python train.py --normalize_top_k=true --routed_scale=1.41 --rope_fraction=1.0 --attn_scale=0.177 --decay_shape="sqrt" --batch_tokens=131072
Below are experts of layer 9 (counted from 0) of a mixture-of-experts language model. Rows are named router (the router's row for the expert), gate (a neuron's input weights, with its number), up (a neuron's input weights, with its number) and show model dimensions 0-127. Each number is 128 + 32 x the weight over its row's rms, rounded and kept within 0 to 255. Numbers have three digits each.
After each expert's rows: "mostly gets" lists some tokens that are sent to it at least half of the time; "gets" lists some tokens that make up at least twice as much of what it gets as of all text. This comes from a sample of Wikipedia text that the model never trained on. Tokens count by the router's weight.

# expert 84
router:155155187075197136179111120126118166168141128118123087130166114099082110109175161140150140148111135117157179145151144122132146099130039139095111130112139099151135160093170107166153144117192081165059126091152118142092122170105122176177084075094109112167097085108185133160159162143118130089132107080106132093074083120085089121166105142082183123142185159118157141085151155106148087134078
gate2:154129136092165154133148145149101147143118142137141147134156105176181173126222092171141085133129148159130107131080169093073147137146087111116147131143112116050200119166105127135134127160134113094127071105100095205135151130197061123175133082089103164094127164189097099143164100124133118112097089127150111106128123120155154085127149140224144057106142169148142138114171098107160105119097
up2:171112151131098136180114143152126155153141146066158104123119087093155128120176155120074116069108121137153121190165190078051138195107094206086151120131135114124184136095127115145137091141122138086153100125158106190143141157164192076135122068091105075121128122162173154135100194070107132138160147144123112133205166169143105160105080163120118138171154136132104125132147127155081118112136
mostly gets: " ==\n", "==\n", ".\n\n", "==\n\n", " ===\n\n", " \""
gets: ".\n\n", " \"", "==", "==\n", "==\n\n", "\n\n"

# expert 21
router:164112153157081097156149068070125086125098126085162089162101142143076150104149166124158104091178066153183128108154151137119099144095068090122107128149137161105074066109113131119097127128126166075078102096096107110146147152163156171071156128169101081163062118101115089148131094112153157192120105139144083129164164114163195115176123151111134166148141164160163180144095124145166158156163
gate2:142163125165154087142136108082162075145066074113112106144156183080150047131116153156107080155182158176146093114099148080130115139124134084112084106117194188130088136126067170172107044137114129077070113191087124118154131131175140080149124090107145136131126121122126124119162129125095113108093155134104082141073133143144119138132128202162117166146143147093116197131120085099161104139121
up2:116114068106083143115116159156071147094182107145149167156127105198135165128138191085124143057106113099123141149138072136116174101101125131187133129117070124133130108117130129091121166169136146215162160095139143134138126100115113131072116167123181162109113133157081193140057126116160160101133107134152196119151165117108104135115099026135117102097158088146146058146091121158095128133126
mostly gets: " LINEAR", " Liberal", " Legislative", " Swing", " Labor", " Labour"
gets: " of", " National", " Democratic", " Republican", " Party", " Liberal"

# expert 113
router:110136208153189138119106105133156162086127127137162090128136103153117166089075135106135185193138123159119107149121198129179123138147116187027152153168140121128142138106171111099151130153166127081101109157107130101163114162129146091071166153168095147094113096111122122124129085136127081093173154129120094161102150146064164178118086054091159081108133081086159095076112136135093134154139
gate0:157117173090194132150102128156180114128078171156124132175134123150110168112116144056069161127123133188086141114117152110148077093107163064091144178113043103150123126130154067150107159090142138131119114106088123140117083146142115084081137110169171140124158129060078138148170119139136110057135173092132127130108120180172176157100057126155155142163107097114112124110171158158099135178150
up0:143141153118182155174116133159186064138073141137129146181124132148131129102118154072088168142095112188099139081127170131128099100091165086097111187103035084157093123146127087141110161092143132144110102088076143132117078150159123098108150108170172149107159141075054132152166133141165119065107140121133109160104111156183141153104068111155192105178097086125100121120132168133114117178140
mostly gets: " M", " L", " K", " W", " G", " S"
gets: " L", " M", " G", " K", " S", " B"

# expert 8
router:156125114079124146135138136134169168100179152118159118114218152088087132098087109215096094141173137116114104133130131128165152166155070170148100090128144087163092117152043086183166107127120068174129103120126160135163127155074144134140110106166133134145129133137065140149120168151140133087111141176174134124091158155097144090134098150196094129137147070142108137078114132166124068120054
gate2:123151087147136120170147122091134114156139095087152091108164173085188097086145129144086110126126126098107150120135116126134136109185067112130115114112115125072164130118178165151122131104088115091115126152159144144189061135115152124135124117084154164097177154153140086148140158042078120153135188116164151200051055171061125193109148150175125137174146142158141125120056107100146115138116
up2:154165154137101102186182117113155090106100151080123136093186092147134089134156108082074127174122185146120064084125134098163124169083155106172088152097101102181168165106139116137142134110114123136079179088158113167166097165070204121099158112115114118145179163116116108147137086150132137146119105139093211114127085171085138132117114140061187146147158115110157122090080103131137112068141
mostly gets: " parts", " issues", " levels", " cars", " types", " engines"
gets: "s", "ers", "es", "ations", "ings", "ions"

# expert 27
router:117069161137162160146105067149102104101114134200102052091141157084118128087161128189137131121080110093149149095120145129081094156191177195109144163118124087157120152109110124128177078117139147183087079167089084152145114148127041099153155136111117114154088212116150135118140125103113163127078107160120152143116136113121077172108154097095075145124141166152075171131114121156148147151126
gate0:145161098118103137114126150174109152101111155124102155139174134133025117174067101065136107099177208118146147103132173151092162116146132141048118109091168175137099137153116124055181153156155110156112118099089090117095185127051142129097129122135122101146187161084190128107112145135156127109151134137127108142140116151116168119208091143131089151100133046117144089127130122150115126148163
up0:097132141156097120157131192048098099155123151142159136101125102129098150147128136163096083114165170076158128181156165105096109058092074125077141111157072100131133125135144124185157188140104113091201131116080116114198084153074159144074095132142094179155087039151155123090137113135110164140157131172089151136133125143125177140151101117112125141158111091125141063142108123162090141161122
mostly gets: "(", "\\", "{", "[", " \\", " $\\"
gets: " (", "(", " [", "\\", " \\", "_"

# expert 97
router:142180090209091081131118150124156138120105162083101151118131125101185146154113146148130171188099092180163177103133106145104170098146139120127107113109136144161130156084147156107048107172146116082117133106181189183155149146086117134146092093141177145119155118143186134119113179079125120128091093108116176130124106159161148196130080128113100167115124093139100230115180091118096131093146
gate0:157111093060111124133129127175096142100156094147090084143152165116101110128121109148126092173165136114150117137158144103142147141149113119145111209105115142180110153142151051155136077152107126101127153093087134148172130151164153162053175125132168058098121185085084133172099153124146166111102117154148177163104082189152088095142080212133129073068110144136153160136107143120121101168076
up0:127081139087160144094102160135091073162115120116134128077146162136116110123152107120094087156161142075166118151120142157142155158086141167146156095158113150150127156110130109156132123112123084149128146115105121183032180165123176125110171087130125089200094093104117156208113113087093117158125135092205140150151117086137100117140140092200142100162098184181126184140064184152150157092117
mostly gets: " This", " These", "The"
gets: " the", " The", "The", " This", " this", "This"

# expert 15
router:086168121080148159143090172140084144149144117122127105124154092097127127084152090149162133142090122188154148146187091115080134141089145091133183078151079169119174123153105118131156116166115140150062150141121161162131154124114077117103142152127149078106135152116117120098075197168095131118041151207182129175086072117124115106131118128096113096136114151104170222108122069129105126158156
gate4:115116128132078120129170086086173107130149117069129176152151118134131151116126153095117136154077136118145163078187067119157107121139184152129134139113096126141189106140062113141081135124102080172155064136088154150085124099186102208064137126101105119091115170165164146150122213148091072112136146158108160128116140109136112099126061119195099142109114063160159134159143078112120139125093
up4:148096085182155136131141122124147137151175130095129144105120103063201074172158157159158191091111115112152180058146122084154112101144168151158133125091057127147147172167077064093106143121144067128163081087134155091088153091072119164132097158109114114171142072137127123149109175136111083147159105151102082181091146136106102123128053173158146130119105099149072125142106148146122133146125
mostly gets: "\".", ").", ".\"", "..", " etc", "."
gets: ".", ").", "\".", ".\"", ".\n\n", ":"

# expert 1
router:099093120144137057131091119090146035124144113101132103172164102123207083104136114059141160120179107150069162135153176110170130149150172119134171094085154150183113135166155081084140139071170119103177108068122170132142140137188132138104168133133154137141178141097123127135078120098047128124122133133143149178141156125150089108099139104116131098145135146168188159114113168102114071101099
gate0:145125142100189115133066181125156125119139143081141109086124150168176130121152175092135122086108111143138193152114165131069151123184091075216120160107153147135147091100096121090075118160108063162102060112158149183119156148085092174114161107127169152057128139121093070149065158124149094134118137164097119099166155061136137143153160087143116134125111154160167120143138129087134083124149
up0:119185136140182093079166129065130157118119160106087141065110162165147160143117179129103123117068189154162138131062159135107116099104146097106083101146099191125184147123127101118129142148155102074105065151131120139117114147104157060134115095094106150108089134101083081125133134089141139116142076188094085121159167076124164164080175112142147080097092161169195128158120140127102157167155
mostly gets: " at", " under", "At", " near", " by", " attended"
gets: " at", " by", " of", " from", " to", " under"

# expert 80
router:094140169153170133196060124094090095130156138173084126112127118104146102077112084153164122139100119137116130108160120155127163046117151085106120118191103113110150193071085121129130142140159173140163048130079143117143160141099120074133109098171132162150096160126153227129151132122091195102130097157083163131100144102095083153124099146092140118143136133152129154146055083160097160151152
gate0:160094169124145165167125148153125078087090099148120128082157151161170127173148142179129119119111146154077104163168125165168183083196139122174093134147124124065106132104064167091149098155176102150155158136108121140137157056116086138131111137125167090116140098120158138197119127081047149107102132129093148145127151050154096128110193110177120103158116144094117147122075114193130118079100
up0:118133069125216119084106124105177142133109184120129092151133175140081143114127116162092152072171113108180138157122069136118115154128136090113110107130087192210131138188144104081150117117096160172131127143099158117089146202114140123162084109121165149137135125134167149133135114090147206118137113124210130130054125184181105101099125111115117158118137112103164090074105179117116145149168
mostly gets: " comp", " dep", " Comp", "====", "=====", "==="
gets: "===", " \"", "==", "/", " St", " ("

# expert 26
router:171146172156116187132120123104127111107104043113130105138103126156131150090135181139165079080165118114153101157136078205128100119176142105129079125110067161103141132122123123147096136114179108089154152121081100100067151109113164069130085163123085107094134109095143101105101150188083129185170137157135164146107109172165211114144119147098099113134141148109216109141163112153070173145129
gate3:133153165175106077123112147125142215106091069140121150133147141154138174130141146163113127093193129142168148139165147188139143090146093126091128149097147142144089072122166155150155164176135092129101167158126091110049143148123135063084126111127067092080199117111183122136093091140121076184147126111105095123155171143118209100124114112126138166139084111103191125121093121099109158086089
up3:137038083127090158159132128117150119117142142144071117072082069144135113165064091064099150079104150154069123117131105153166153137104172149096179129139055121120116154143124098140197134106147083145146107067142131087194134127136155161136127117194153144142080160099114173144148166111161092081123103147162135125150126058140133116143175154151109121093176134153098130145174121139162057149120
mostly gets: " World", " Championship", " Olympic", " Cup", " Football", " League"
gets: " World", " League", " Cup", " War", " Championship", " Air"

# expert 120
router:177076176128137103065095097155138115095174064158098123121094181156095118139189127115142093159131092111143151159079088142117101131174130117077099143178138082105176097111106179135107148190141145162162126176089134167086102159110170113097113082166106178131104139119144104113153080186101198115117115170071143103187103126069140185126127151142117107093140136164110111124110160095083112110093
gate0:116118129174098135141116168137114106152089104140127095166098144137057093111135151154148117141113201129121141179155113212145143086139123205125124188116082182114181122073104115182100199125136080128147100119105135183114117111171096070102108103095148156140122131108123090170158129124165156117112173104125121127067138127085114131165142111121079117101107225098164105106150140146115141047161
up0:081099118169130085163121095126120132128149098095106123156177094070144175134157119196146147101059195116180107117170161127092200110100154141122141067164098180125195131102110188192164136179110108027147162078098086097131124114114141147112113060169107166127118154136106114183191166118115160144135106100147152136100134142147103110116144116120140125133123128157118132126084148081112158119136
mostly gets: " (−", "^{(", " (", " (°", " un", "("
gets: " (", "-", " un", "–", "(", " (−"

# expert 101
router:108162212148073143113151105112177080147133127121115082089117160102151097150120160113105113132141077090120076160146130162164121096083197078144134148127139155145113110175160140106136153115104078061151159144108124136136181117115108169079138075120106145056132124114149137103077152135067155084159096151117145101176139110184147144133134161181210100182118164069174130165112098161137128096146
gate0:148118147093145128100159081073167136175134185168131145132160076053160143123087118142121143133179113154090097161126167125143066121104100156198149139147160167153195146095159087077173108138118097139145165122131099107126094113148111109111136115088067188095164143120106125119124094175107159090097095132141098160106080104166122153137048144106168155135136115143079207150100115129167139059105
up0:120138102084145125114127117105157131137168163160145129138098154089144156143087137103162140147113152071115155182152103074103139106087141090104105137161171219170150120070137109070140133127133094200108140127130188067146172166171111092128110139167140143116076153141072090168115103146111167112108113063063121125109099151201117120159068167174115131162128113069132095099096091148126088104173
mostly gets: " Apps", " Votes", " %", " ±%", " Nominated", " Result"
gets: " —", "th", " Team", " %", "1", " Total"

# expert 31
router:176076148148128180114137155045126096137132106224106099147092172155082140109128145105090120124105111115117120183164131170120168179110153106128133117159061146149054085145093120160168112095153150134099141118129087093094158115149166151151091146138112170130126114085129111104109134165092109169115137181146132182084077102147192162149098123190138118075138134177151131148101151119108184108056
gate2:149125120142185154130074171118138044106066120158122083128074190120161062143126097120104145117133179138093101154146140202122105080110138119132139157098145152129145120196087128176151123118150139124089154108125053194058152139145085133139133112130117143166193156124152107076098126131121184136126199166126099118131109147155131132129171146150141114134113177113177152111132126118168183062079
up2:196139154117187127096137127104138088115106114137134099081107168137147104147087083114097089147156102155075114147134122133107103142133164160127138115142212121199081102172083145146197148166153156143181141183157118156121088135136122108148149082132082139161146103111115061108187143115168101128122136170083124178170141147107130156131067123076167169118068152105053164111153121100129085072143
mostly gets: " University", " School", " Award", " Institute", " Society", " Museum"
gets: " University", " School", " College", " Council", " Award", " Center"

# expert 57
router:085151149123141099088159123153131149078153157088112123139157216091127099080123113107106114095113139108111076105125156123159089134130122191122194137134098129149080165176149148140130149138106099175150185075076105144142121122137172167167168146147103157098174105110094124142098088196079103090136166104149172116105133102176132100184134115195199109088109126128161151137076048127130133080120
gate0:097173166066167110155135143123135121201172071150118076116159127186126111178107104111108100114163157156087123093123142054065168139139139099104140100126107141102145151120125128080064158129110158159169155113181114164120105086109112127145187123152151179174111145107115173130089174176109149104091131207120150137155123089132138094182126076144145146164155115111111136078092101055112107073127
up0:119116116088180116128127133122089107113085110126082129094115172117183171187126101104153164126106050176127138136130184154241101166177113161120124094149138120118157191052130145113158094147124163158150077116131136098100096169149144134188100156092135066112083123153122102117092120106159143112113129113118141139164193122154168119161073152133072081147118136086138164127155196119159103122109
mostly gets: " located", " took", " released", " held", " published", " appeared"
gets: " released", " made", " used", "ed", " held", " located"

# expert 89
router:102084157093095115089125080145128132102172115119167097131084156105183113128119129114052134116149208131161160087159102116122131098154113082170169158153084149069137117136165172169151116102157101095112153150168193172100093062149072163122168160093126128134118155116171108216107094176113087129162096141151108164177152089171112165139177104129119143147119071136135094125109123103161154096101
gate0:185094197084089101146083155109091118115149142103088157135073180135160138134078142161124117112165138079164165148141080166106122096139187177145104128082108153168118151076143163158178055077118076153133134100095115124142074142136188108093055058114164196096101135129137103105123156129122123160104070090109128132096160095141126093172108136118122127087106157120118159152166097124159133096144
up0:134150210138118131159162131183105165150179166105085089128034157224125158120085188177165094116093091103139127122132142154153068122159157121155139123133093111063157141064183115117143080091123111061181120122102112094126127155122168115096114115110153162151102163142101172137145110172096153134119123130131135125157115141156136137134136096165161138142121164061074204139115102123151149121116
mostly gets: " sq", "′", "00", "59", "57", "56"
gets: "7", "8", "2", "0", "00", "5"

# expert 37
router:161150098134143126116161146111127176111060165114143138177197190095177119119192128162161121156108085159077147137111149121117123068183133102112138177148107044096073141094162117080139079120146155121137172163153129154078142084098114077128094098079171131168123147098165106123130144203115122059124125131068148156135126108095189108126127091147159176109097080111155154138136137132148107140163
gate0:113111177165184113148142169072150153130078144106128163087163114133132117151151131120127115115117172104163131117151110148152178139142162162050066138088114126119164086118124136133133120095133168116102095121120150107145106089104132019111101134137154128141110112113168080098218071120100086140143160093179099166189111167118127207144157147140105099101101112193089159130139105107134203085147
up0:126093072119129122146101154159093143071165094161085127145076109139156178098118098104121086180174109164137147067115183106123146132103109148185150142161218162153098166127103134126114089157172098088153154045088168135160138144216118175119154205179099099119114161136112144131079196116120166103139129071131124148112126096099142113153135143151138121116147134126138085117126125156112062101138
mostly gets: " his", " its", " their", " her", " His", "er's"
gets: " his", "'s", " the", " their", " its", " her"

# expert 18
router:088101096098178155171078086178084095179149097167118119155102108119126134136139142087178081134077160121144150072106125083125163134164083137190181102155101134159079145111135153170125162126120093153139175152179160098102128092120106165179101086112120163136123124053153145125107192135084099098132105151089106107080147113147155159127210101072085145147135085153090104141172166098112106147148
gate0:109142156103110142122120135167078139075121146152174138076113134125114179129098131194119050134100169092124143118149083166212151129104135156156153118167104135133140177154181098119117063083133147156108178109141123123060099118069068141151078146125148103158131087197154074104139073132121134143082178064114152175138065122148115102116161099122159114154137135075102093166106093132123121157119
up0:132072136098108148137133192137205137072145094143147101113138184091138074112154119084113142158145134070139156068125166119106086084148096171087124121157120129182112125067133198185125120145155161124187106084138118107119172131156144184140060160162166111113130130103079116100139124113149095154143170124148112113189176083120163126169104196167131141126144137080127099114102090082116111087086
mostly gets: "300", "700", "150", "400", "250", "600"
gets: "1", "5", "2", "4", "3", "6"

# expert 73
router:134129138162142146147068093050119170115122129059124103153088121056138120071100165163147133195108130134109061166164138111099180095121166142083103090149130149105101115105114138124177172106159139100139096134173130160066121151120092143150112131191095065154156136116123185117147149099104169113143097152113143138176154079161071181120122183134161098150144159166173144140117144181122092094080
gate2:149110152122072140198083131106102171093111090118094176133124122147125160114092145115132146149157102130089128092154086106155139082149140090113103136093145115126161119144112135080113119138213156108058155115115164174102099125165148087113138121157162101079135132118129165088089125112114111108132202111040135129151101159085131073057125103095126061095164156189125139083171120151119136057191
up2:105114201140087163162042108075031164093100065138115129155104151139093144074143142118154125128153146133087117106167125082193124100085173107124075145152136118124165145116095170060157106156164171104065129104099152192083113127153133146140136096160144153115136198130094170113156070135111124128105141129088103156129113132122146090071138129140134083144141189180146127128123124134148151094144
mostly gets: " |\n\n", " =\n\n", ")\n\n", "\n\n", "=", ";\n\n"
gets: "\n\n", " |\n\n", "=", ")\n\n", " =\n\n", ".\n\n"

# expert 24
router:165175098141125130082098127132118147163166167098134103165162103104217108097120156120128097155101151127132140145090128160075105085102088180065160102126162158091145154178137110105150138089125183155082146119086119139115143083141093119084163108133113105200172180155120171086109076184081132158146141194117132163107145138075112141149157142113120177049102181161155108123166093145116100104097
gate2:174135132143130113096137143075092141120081101148154126146077123093125096095105165135147096142088156108161134125130119137113070061106153125113139145105126153150135078119157166128221097175102161146089134159114067108072158066150111105110129137205149127088143082127103081173060129143130127153186159176130103124143164183060131142156099113162153103104143180073178167141135096143089121077149
up2:140110125193115110130141113098118210081125134148165130187086141115145136122103178131141109138085149125121129082094143154110076099148164131171162121116090122153147100103152149152211091141149136156089137208125091131040178041141091112096129124177155107101144106114120094154102139125133121138193143145125128150158184142085103144160120103148143079135118180137157189160135087082077101078138
mostly gets: ".:", "):", ");", " —;", ":", "–:"
gets: ":", ";", "-", ");", " |", " /"

# expert 16
router:106211132127145170133136128142178139158153127134092088140084104089156114139176147136134056117054073158150135127157186096132129146083118143143177154090114094144103161162085131130152170087166155194088098085095116104099141128118107104090129154116080101091127175107082177059130117161143110076116099140111189130119111167137143134150169145127090164068111150147160169179157159117161073167118
gate2:104122135139211122119138117141129118102121147165096159139123064131152133138108180138186180140111118169115144159134132117111123120219144148058090094126081120105118144191120156185087068118158116139067150089126089171162128108113160148121162123093140084137113221065126122128134137143099088179153100083114129121111165145114152117040160105117082125137106105151098084184101182128117113161124
up2:139148124179092162072159114129112141156125050093131081130117156155097106164139094131049080071131152092134103105179085180120166161058104084175126153158142136171115150083157099148085154159127159133196113154097141096146138118158127088107081160152110133152177059181099128169109125113121126047129131156134138079105088104161127126137109146156190144117154138081112150094160085116157142113128
mostly gets: ")", "]", "\"", ".)", "})", "\")"
gets: ")", "\"", ";", "}", "]", ");"

# expert 40
router:114143127136123149126156159124104199101124082132078121141110125179100112118162093152154113151089147207143143198158192082198110143105132137109140100149108126160166092155161099104113168199176163143140146118180116202058084104150148095096099108114076167147087088138114147107124124140085149081126127103117115145092107141157087076149085104099125099126097173117186145106115138115117108112046
gate2:148146147173121110126148140105058159130158158165154098145117129083112125154112118135072175138177127066149125149135127137133078131102186133130078136115180124098154107148125187082106154086131146164133198097107119103149089101132136162091120138152121071207144156095138125143158134160071090181120136134105074094112117114147079138148166115137139108087081136235125185096149144160160058122083
up2:171080125128133109098089089092094178156089080131164081167120120082114106126156135119114158137182172166090162175135125099149134113089148158139164157183182120139160195127115066131159103049127121172091105088070151116123107168150147104120155140169138164146118136135121090122134112130099124096168107152093164127137092045182118118144098178127097159070067163173092190157125154122119145111110
mostly gets: "After", " until", " After", "Since", " Since", "Following"
gets: ".", ".\n\n", " and", " until", " after", "==\n"

# expert 106
router:133103106093150157190139118156140134118108103131179059235205133073093185122175169141112151142135079158118096140093169071119104175125072123157097197128133127103077147161112123152136132103046053182133153100118093100108116150150118076146116108119152122150144113104133117167127139167162110080143150138132131135138103108146143120133121096137177187110095150133095067131103170105160146135129
gate2:148182142154097109132099149107172086092102179146155101144110092106152132204073136134148096098095109135070070143156084143150154118142147091145134141111189159141105121130116150192118112133143122160139140151135092137142094085100139113092066057102065094139198124140228103155138156161148130112120134105104104115076096133112179090169103078109104123133056111149106095088134179117103090103147
up2:121095120189132118082146085099129141103170139145120132077128163157136200118140075105144109145116075119154184130108181139115146082157130157078074094193114134158138116134089111076119120167161110115106114185143162105114142104149159117128144194112106090140055129122073125126167120148141146161155107143129097134161142086099030141109143151128095109107161119089133124190149079192198152186105
mostly gets: " him", " them", " herself", " themselves", " himself", " us"
gets: " him", " it", " them", " her", " up", " himself"

# expert 4
router:135168212167101130151162175074172100164109138096131143088121106120115155123078149145130123160204171182139053065104072115203179147104149096081187134094088129135125114124117153153184117119135122156094083148139168191146147149156130105099126146081167147119104078156075105171154102062110101071119074132136121103125164134142148145080121137122111102154138127114131159109128114130130078116116
gate0:135149179134165138146132165076142125126145144090102059113177106137095183111119150133136166121128158170103095162131095140120102157152101191080126138082139131105100123124076090163127055099149101205136168106087137124161084086139091085169071153087106095124140097137145140101122139078122116189156190115113152128126117114113140166153110145236099116126079133087165097168137201145095124115137
up0:138096142170185098156178127171148178103124059086125100132150179188175128173162160127050182097114158157108114137119130114167102149099159144105077092119146174139132095105076152114104094135165087135147114102100147214179156133101123069067129093106089162154169141110111131114137164101128068151151086128123104090134093081114142156118154088139140122128100074143130177178167156115137135110090
mostly gets: " |\n", " JPL", "″W", "|---|---|---|---|---|\n", "|---|---|---|---|---|---|\n", "|---|---|---|---|\n"
gets: " |\n", "%", "|---|---|---|---|---|\n", "|---|---|---|---|\n", " JPL", "|---|---|---|---|---|---|\n"

# expert 69
router:187129113139183135150099189097172110108158112108087128139133147129105132098135057101127100134088126131153120161138201107103112111180148158067100109086137131161104176129097090129153126085138173177135186140093155134151075069091182095075123096119101155179136153124183123082126108124089102114185130072135127103104142174163092180096093112092091101155187116157175188137143124103159144130127
gate0:067127146142134103118111122181194137143150156112144140095164140089120092147150103109114127075109164074156105054130146139188146121126145091048094109148120140105148117127122052114164123156139171058097164099119129149145138143146124165149084162124118094156158154124140115093117074136083032116178120153100109152093065118134164140155125137112100173159118110155123087074188061142167143137180
up0:178162152078161155160157117094141100174092133105167097142178124090164142150133082076127075075116068076121166145171113129137113147064177063114116103134117183062126082078138102162163167063127159138154111114120107137111079088093076134129164127079121216096088109106112135091152130128165057126135106138121129130156119154122138153115097109102110172155171110097148126123147131119182172105126
mostly gets: ")\n", ".\n", "\n", ";\n", "\"\n", "'\n"
gets: "\n", ")\n", ".\n", ";\n", "\"\n", "'\n"

# expert 22
router:077157206151111141100101076148147144149126131064128191092141117159125128171169135116123100082178132125160131098152092088209116145092108110162163152135124139125137091164134178189106152092143134105106190131150105152138117152150113181113123182076070142098115161140136087105092124121066105072180090133105131101172188114125104146103170105076146117131124081141053140158158139081158133102133
gate0:161170101118148157091117137077104161103079125132167116188188141142156186130104139121167147144191143083171072109146119126202145147064120111169140154114095131119147062199166148109114102135145113162110118089136131047142113110176141081128137112116118202156095110139178105065176077155117110084124138113169129112135108145136095198094089101133145137157129193119102130101101101120096129129101
up0:168027145139091086136094133136100138143152159147102148123129145131131118080080108140082132105075096128124109189108134129092098106202130132128104106158163170166129134113049083141133193144163102135121138192140127177101128131110128129102158155101149142115147152167176137137118182116142114113148119134108101141087169110134186064171110160092149131143115064109103112153157153098244088116089
mostly gets: " JPL", " Pts", "½"
gets: "0", "1", "2", "3", "6", "4"

# expert 62
router:157177130103144070106152156145184163152122146113126173164189103122153100109105031173119164088144140141108142088110104140090150108082099167148175108139124112154113169063129101095112133174134061105137196114127187094143127170150150111146168061136103091107116140091108139100109179164133114120133153067129098121115112112111187099153128114160151114079124156140117168094198057112167101148140
gate2:112114135116142130150130077150162132070106130123144133141171065138140112136186093115150114104119137114112099171215176121105123094128176152044196142139138088103123121163085037122121121168101090108138135187115138137059154146126201116144153097142105128088102170150106075152123166175145150144149163081099125145157094102118100074153155118130134134111103164122119121138130100107201043107133
up2:080117119105152177116116141134115128160146094163120104116031136103131093148115101076187079141116137072117127077135106145159114095180102104049078189142131139093184128165196103157108122080139130079129140166128110151113166145083147132132109135137089194138118115140139132164106190121107151108151143094116111094129134157131158159095078178142086147140079201151132065144134171115159108152189
mostly gets: " led", " caused", " focused", " causing", " allowing", " inspired"
gets: "ed", "ing", "ated", " led", "ating", " due"

# expert 3
router:110126139099153163096151117173169161126120104113066134107132112097171097124152038144166140158196132160111063125128140083105087149166106164179154182043155143175116118069068111104141083125100038174068107103107128146171102130154144119141140081205149148148117132163145066118133115130125107140085179105159165150094114126117114107142117165146173121101100154146122144115116112109124090114136
gate0:108121122145173116168164132159111135112164164204113146139090142112142078141161070158149109149190127120165139091132082182095144144122075134077093086179084107162161147118103144094113117129139141127141100176173169163068121076101137130172125097180132155153164159066154094141153126068115166139116167176112161112067092115097119074150183163160168117114137121159123134135110196171147119083089
up0:154137147075119118186125127124208171145118157128217107174144163145094203127124148137103161201154150136104096152107109110138116126092135150129101186144115160141037124126100101170111069138104119139162106067099166127199073176163103129134101106115157123086114086094112138078144193094137098117072124156144146148145107172098132149120121145083166112160128097095121168135143114095095165125149
mostly gets: " does", " give", " did", " makes", " make", " saw"
gets: " to", " with", " did", " would", " do", " for"

# expert 95
router:141089094123146118136134124117166106081163155131091124109153143151132143109115185113178116123163141125116135193099189116113077171081151146172070107118133121102106107109078166087156121154056099184106169111153139204098193119130107203113137142133171162169126110120078163164099124158173148150148191093091110088131124089151075119119095159129136156136155094119065172126147150152135135047101
gate2:140139151111175180124170128160065127125126089164067127137138141143143147163118140160108124116093137131119148159138136192157142151106136202138122122097180083204146160090110133056099089139118144102119138079110072037078090089149114166152115092126093159198123186165112141120160095144146122089104170069130131113132063086176116166154177142110120107145142141126093107145108131128122097061149
up2:158111114174140072131097131149201139091120101083142109109070102103090171149130175151146132087107061158101104135120127096166083171136134105120130132100077086141096085180150123127110135096097080100128101145144151168225174134118159086136106178122175135139117091121100102124114124148084119152140113185102074152169178127108107129072149064120144161110126113138156163168088087106137164205161
mostly gets: " been", " not", " could", " was", " may", " can"
gets: " was", " is", " were", " are", " be", " not"

# expert 41
router:150149098091089150099147166131107092145137139130081132164133162167122095070093083115149167126177207106129121169106093173172167156108168153170097159108101117162159105134125157106098130125121101169152165136121114157145115094109128116145064133093179123138120091141078200207115177135162158088127096070132101151185118055168106138113150130090180113109156108104066157152100159121090091085121
gate2:116101145110112166134001123144145090106124146086118154125044137149158083087094135112132091095138231073110058092162090150189165122140130101141156128198143146139064118129132146182174086163160132152140128169145142131147088111074122080136130098137149138131137128131152127122136110133140130124135115130136077110148135118147107138156113093147089135140142087136103209159121159167118202136126
up2:136146184139073129095166107126083056109087127142116109098099087139137177111111180119158173140185208092089127145159147151084136104183110102134143123140138120180103077149156088134132097168180159112124177162158100061133153109121144139137088151112124110098162119109080117099110177139116184129143114041120117138148117170103130106109148117032120130136174158132073158151114100079139159139175
mostly gets: " have", " has", " now", " often", " having", " never"
gets: " had", " has", " also", " have", "ly", " then"